Below are experts of layer 4 (counted from 0) of a mixture-of-experts language model. Rows are named router (the router's row for the expert), up (a neuron's input weights, with its number) and show model dimensions 64-127. Each number is 128 + 32 x the weight over its row's rms, rounded and kept within 0 to 255.
After each expert's rows: "gets" lists some tokens that make up at least twice as much of what it gets as of all text. This comes from a sample of Wikipedia text that the model never trained on. Tokens count by the router's weight.

# expert 14
router [189  88 105 122 125 130 133 165 131  73 152 179 181 187 124 136 133  78  77 100  90 171 144 102 125 111 111 106 115  93 145 149 100 154 164 153 161 105 130 120 156 148 188 183 180 110 113 155 141  85 200  89 146  98 136  81 124  80 130  84 137 103  90 134]
up4 [155 131 143 136 177 130 131 123 139 109 157 112 101 111 144 134 106 147 124  50  89 118 186 113 139 129 107 137 178 131 111 137  90 109 113 140 139 111 134 165 115 132 149 116 128  93  90 158 119 133 130 189 153 168 117 186 150 112 117  77 130 147 111 143]
up5 [180  91 182 140  99 125  67 203 117 116 162 199 165 171 106 154 138 123 125 184 169 129 141 205 157 115 114 145  97 132 108  90 143 184 182 145 136 126 132  74 139 112  76 155 157 123  99 133 140 113 156 158 121 183  98 129 176 149  97  94 110 135 120 134]
up6 [132 165  59  61  95 102  88 125  81 173 143 141 145 152 110 155 122  73 101 117  97 133  63 141 116 118 145 160 110 131  48 182 118 137 137 150 119 101 124 111 131  96  83 228 142 104 126 158 104 152 153 147 104 113 150 131 144 114 152 125 104 109 109 107]
gets: " ", "1", " in", "9", "2", " on"

# expert 13
router [144 151 177 103 169 104  54 176 132 136 118 152 155 167 174 121  53 155 142 181 180 125 119 107 109 149 160  89 127  99 154 107 131 128 176  95 166 104 156 122 120 163 139 115 135 132 106 171 170 189 191 148 183 162  99  78 154 145 143 133 112 156 110  92]
up4 [122 145  52 162 159 113  87 158 102  69 113 110 156  77 159 152 133 145  43 124 143 123 179  89 111  99 135 144 170  63 126 141 151 106  98  62 174 162 157 116  64 197  91 105 112  97 130 122 140  74 154 133 104 201 131  91 151 105 151 131 112  77  87  72]
up5 [131 107 141 124 176  95 130 142 155 210 101 152 102 126 110 117  99 145 112 159 182 106 105 107 105  64 113 124 152 138 138 100  84  80 203  81  76  92 179  78 138 149 127 135 126 145  68 166 173 102 126 172 117  95 135  97 175 159 155 142 136 125 189 104]
up6 [140 121  68  92 110 168 150  98 142 100 112 127 141 121 114 114 139 153 116 137 146 141 118 116 122 134 113  91 205 176 159 136 126 107 115  72 145 143 113 119 105 101 102 151 183 121 101 131 137  79 117 173 167 140 119 112 104 200  56 102 135 158  94 136]
gets: " of", "0", " ", " the", " to", ":"

# expert 8
router [137 164 117 107  41  71 142 100 119 131 159 136 142 144 119 128  64 121  96  95 155  89 123 113 139 127 119 136 158 138 152 123  77 158  79 115 150  85  52 152 119 142 145 148 139 142 130 106 150 120 153 109 161 150 137 119 151 176 186  71 132 114 142 150]
up4 [106 129 113 102  80 112  88  93 164 150 179 151 112 104 125 141 102 144 144  97 135 190 131 143 129 196 105 108 127 161  68 112 101 180 117 117 111 113  72 143 104 168 150 129 123 153 122 109 153 123 111 118 155 102 154 122 185 133 115 109 155 103 114 140]
up5 [134 119 160 120 103  77 112  85 116  98 105 138 196 142 195 141  65 128  94 141 140 105  61 108  96 145 126 180 117 131 188 126  91 186 123 119 180  74 126 152 207 165 152 106 144 134 179 148 122 152 167 125 138 104 152 144  66 153 149  65 110  97  92 116]
up6 [119 150  81 155  96  86 132 113 150 111 129 132 160  90 100  86 174  73 133 163 147  89  71 118 178 120  97 143 122 157 151 124 102  72 113  95 119 175 149 158 124 183 107 162 121 134 154  92 200 135 137 136 152 133 122 139 143 136 107 122 119 141 113 122]
gets: ".", "\n", " by", " as", ")", "=="

# expert 4
router [161 114 104 147 138 137  71 107 153 144 113 127 161 153 142 154 118 152 145 141 126 101 119 108 105 157 110 149  96  91 125 144  99 164 101  68 154 151 110 191  86 175 117 165 160 178 114  95 158 112 179 156 177 159 123 101  99 147  65 128  99 132 157  74]
up4 [124 151 125 121 125 110  61 159 117  83 131 182 109 122 158 124 138 118  71 129 169  97 122 175 123 115 116 142 120 193 171 114 152 120 145 107 126 115 141  55 145 161  70 145 137 146 178 155 140  99  98 145 158 147 131 149 106 170 121 195 115 131 155 117]
up5 [144  87 186 182 102 129 115  85 208 136 177 136 150 147 133 186 101  71 111  88 108 144 137 148  99 127 154  92 135 143 240 134 120 160 129 156 107  95 131 100  91 127 171 136 144 115 166 137 131 160 151 125 165  86 191  96 146 107 115 107  81 105 128 120]
up6 [115  92 147  63 133  62 115 166 188 123  94 131 116 136 126 133  62 174  58 140  94 159  63 124  61  80 112 106 123 160 134 121 141 100 129 170 193  88 122 141  59 176 179 178 128  88 110  91 160 173  95  91 165 140 133 106 142 181 155 124 124 123 138  98]
gets: " |", " the", " a", ":", "|", ";"

# expert 1
router [200 136 149 160 135  83  80 126 120 119 101 127 147 168  92 134 129 122 102 156 127 148 129 100 120 171  85 149  95  88 156 148  90 133 169  63 143 127 116 142 161 129 143 144 126 215 122  94  96 132 145 153 110 124  55 125  78 177  59 126 120 190 108 113]
up4 [136 206 176  78 100 142  67 130 155 133 105 164 152 120  89 115 136 114 132 149  73  68 117  93 169 102 129 172 179 103 155 201 119 129 132 148 179 134 165 147 136 133 190 102  84  96  76 146 147 126 121 162 125 106 106 129 163 109 200 180 125 154  84 125]
up5 [109  86  99 144 122  96  87 109 129 122 138 171 125 127 144  53 123  97 132  74  75 133 111 133 149 124 137 117  81 143 120  83 102  93 176 106 114  90  81 119 112 128 196 175 109  89  76 102 109 131 129  98 154 122 124 116 114  74 129 148 125 143 158 108]
up6 [153 140 103 133 121 130 110 191  96 116 104 136 130 103  94  43 114 133 137 135  72 132 160 124 121 106 111 111 128  90 130 104 108 176 190 182 215 123 151 143 134 153  91 111 141 121 158 170 122 112 136 101 149 109 173 101 177 138  84 135 127 140 143 169]
gets: " and", "-", "1", " to", "2", "4"

# expert 6
router [120 173 159 104  99  85  78 121 131 138 112 167 176 158 129 111  66 112 116 110 117 149  90 121  68 166 139  92 207 144 120  97 140  96 194 119 174 120 125 128  97 166 145 110 112 140  78 124 179 155 160 210 181 127 115 135 182 142 121 110 119 109 119  77]
up4 [156 131 111 165  25 145 177 120 156 165 100 156 178  85 129 117 128 126  79 103 108 111 141 122 130 174 116 137 163 141 155 109 178 140 142 148 104  86 138 152 101  88  83 144 117  83 100 149 110  96 189  79 142 128 120 146 182  89  93  99 139 127 147  86]
up5 [193 160 122 113  59 151  95 144  77  97  76 208  95 184 106 148 153 109 132 115 113 127 122  96  88 120 119 113 114 123 176 167  99  82 123  87 119 128 186  74 122  94 128 118 133 162  67 213  96 181 118 130 121 115 158  72  69 148 166 117 140  95  91  75]
up6 [126  58 112 134 121 105 129 103  99  92 110 146 128 155 167 107 137 161 138 110 103 104  59 204 132 124 100 110 105  74  98 171 152 198 178  12 131 184 119 144 142 194 163 140  82 140 133 136 145 120  94 161  89 148  53 142 142 115  73 133 159 105 136  99]
gets: " of", "5", "-", "7", "3", "4"

# expert 7
router [138 114 129  86  95  23  96 124 165 131 102 155 142 102 116 131 100 135 106 113 123 147  67 196  66 160 116 113 120 129 162 162 155 141 154  80 134 137 134 141 101 184 122 183 150 190 115 137 144 119 172 158 157 134  92 159 130 171 129 176 122 152 121 135]
up4 [138 144 162 153 116  50 141 184  94 149 170 118 109 113 193 141  90 116 165 142 160 102 131 119 143  92 157 140  81 105 111  49 100 106 182 143 135  92 130 101 120 100 114 138 153 159 133 174 158 106 177 136 165 162  57 133 151 126 162 146 171 111 109 121]
up5 [129  84 183 192 103 113  82 156 136 132 141 137 142 126 117 178 141 128 121  91 150 149 115 180  89 133  46  97 139 126 166 125 114 154 121 106 111  52 123 114 169 105 134 127 143 127  54 107 167 118 156 189 151 144  98 110 179 150 166  98  85  96 120 135]
up6 [103 122 137 129 141  99 104 141 180 119  87 165 131  88 206 159 105  97 133  85 110  46 145 154 154 182 103  97 160  75 192 165 139  95 112 111  99 120 139 133 155  76 133 175 167  88 122 127 113 122 160 165 137 139 140 141 171 147 105 127 137 164 102  99]
gets: " (", "'", " \"", " The", " A", "/"

# expert 12
router [149 136 154 160 141 129 134 141 125 128  93 146 120 102 161 143 145 167 114 162 106 156 115 170 117 171 105 138 140 117 142 180 128 138 115 108 137 134 156 155 102 149 110 188  85 120  92 179 114 169 175  92 120 118 115 107 179 170  82 134 100 162 137  74]
up4 [114 104 146 165 144 123 135 128 145 135 109 134 120 180 197 120 153  99  88 131  61 140 180 118 150  55 151 190  82 112 144 142 194 158  92  92 153 187 142 105  80 190  76 148 149 151 145 135 169  85 155 123 112 156 142  94 133 169 125 108 152 153 125 129]
up5 [118 171  82 102 119  66 155  74 170 141  87  93  89  93 174 175 120 139  90 189 134 155 137 154  66 120 151 126 115 113 116  82 159 151 147  94  73 166  80 116 119 110 139 139 177 143 114 129 174  59 110 105 143 147  69 106 154 130 145 110 170  66 171 112]
up6 [184  84 171 117 105  96 128 157 149 156  91 160 169 144 161 179  74 143 132 104 113 127 131 139 124 153 106 101  78 127 174 120 110 178 127  97 216 131 112 159 121 123 130 109 162 125  80 133 165 143 147 195 148 129  91 158 114 125 143 167 128 184 103 100]
gets: "\n", " ", " the", ".", "–", "9"

# expert 3
router [177 170  97 180 143  89 109 130 100 122 102 123 149 122 128 164 146 143 131 108 149 118 133  70 158 127 144 173 131 106 168 145 112 145 157 109 113  66 143 138 209  93 156 162 116 115  54 193 188 142 200 127 119 137 119 146 170 176 191 129 141 192 116 118]
up4 [127 158 145 105  62 107 118 143  80 160 157 156 104 110 139 118 121 101 119 132 143  96 141  86 126 140 101  62 150  89 183 215  95  87 119  90 128 119 182  80  77 128 163 184 109 107 122 120 178 138  94 155 127 120  91 157 143 142 117 123 142 167 117 106]
up5 [155  96 138  73 147 108 103 117  92 151 113 143 120  83 163 115 120 149 137 137 113 128 128 110  19  92  76 174  90  98 145 119 113 111 127 136 103 175 191 156 100 126 229 101 138 127 137 160  86 160 151 135 135 107 114 188  78 176 139 153  95 133  99 123]
up6 [ 59 147 157 137 134 117 107 155  60  79 130 158 134 134 149  81 160 155 108 159 118 103 143 149 178  79 116 166 219 126 102  96 163 133 180 176 102 138 130 108 126 124 150 134 164 134 107 124 166 166 130 120 137  67 107  96 172 143 101  45 104 164 157  93]
gets: "2", "1", " a", "==", " his", "==="

# expert 15
router [152 146 154 132 148  65 163 107 115 133 113 198 147 114 169 161  70 187 119 120 111 120 111 125  57 154  90 163 154 136 159 158 157 135 140 148 142 120 142 158 135 139 143 103  83 147 106  94 130 137 146 196 145 153 109 126 136  84 154  97 131 141 108 111]
up4 [139  96 138 156  87 131  99 141 110  72  67  81  77 126 145 144 107 185 117 118 140 162  98 170 118 172 120 112 152 119  83 113 131 147 128 112  96 118 219 124 151 161 137 151 184 154 116 101 153  97 145 146  91 199 121  71 113 136 120  68  96 141 153  72]
up5 [146  89 215  90  93 120 191  96 107 145 106 154 210 142 137 130 113  78  71  77 119 129 157 115 129 169 175 115 149  85 159 128 179 114  90 157 165 178 139 166 140 152 128 177 120  26 130 118 145 146 164 151 130 133 125 177 186 114 124 114 159  86 137 123]
up6 [186 150 158 101 106 151  63 127 142 123 104 144 156 132 118 100 203 119 132 156 117 158 190 169 136 162 106 183 110 157 133 142  96 115 104 165 124 136 134 135 127  94 139 114 172 135 102 110  86 136 111 156 135 137 102 134  60 121 189  96 118 165 123 130]
gets: ",", ".", " and", ")", "\"", " for"

# expert 2
router [168 122 149 124 131  40 115 129 139 167  91 128 141 150 127 121 135  72 101 134 135 119  93 119  42 137  94  80 150 146 156  96 135  56 130  73 146 131 120 155  90 170 146 162 164 136  86 162 153 137 205 174 199 147 103 198 148 153  95 154  97 113 133  28]
up4 [155 152 143 108 140 117 110 156 140 116 148 186 140 142 156 129 159 150 114 131  88 151  72 112 158 131 122 146  96  95 129 129  52 104 122  95 142 116 138 113  98 173 142 117 125 142  98 141 152  97 109 116 137  99 131 118 108 147 178 109  92 141 148 103]
up5 [136 170 120  94 150 111  86 144 122 145 116 145 194 125 137 117 160 122  95 117 107 105 135 148  93 129 110 196 134 175 118 181 171 107 114 121  74 169 194 117 134 141 136 177 169 159 121 119 147 150 153 199 103 139 162 159 173 173 179  96 132 131 105  65]
up6 [137 117 151 161  68  60 178 160 105  91 126 113 133 118 193 162 123 132 142 109  90  96 145  85  93 112 164 159  87 124  61 147 142 137 156 126 181 102 108 166 110 137  84 103 154 125 103 187 167 117 130 130 186 109  62 185 179 120  97  71 124 120 112  88]
gets: "-", "|", ":", " (", "s", " first"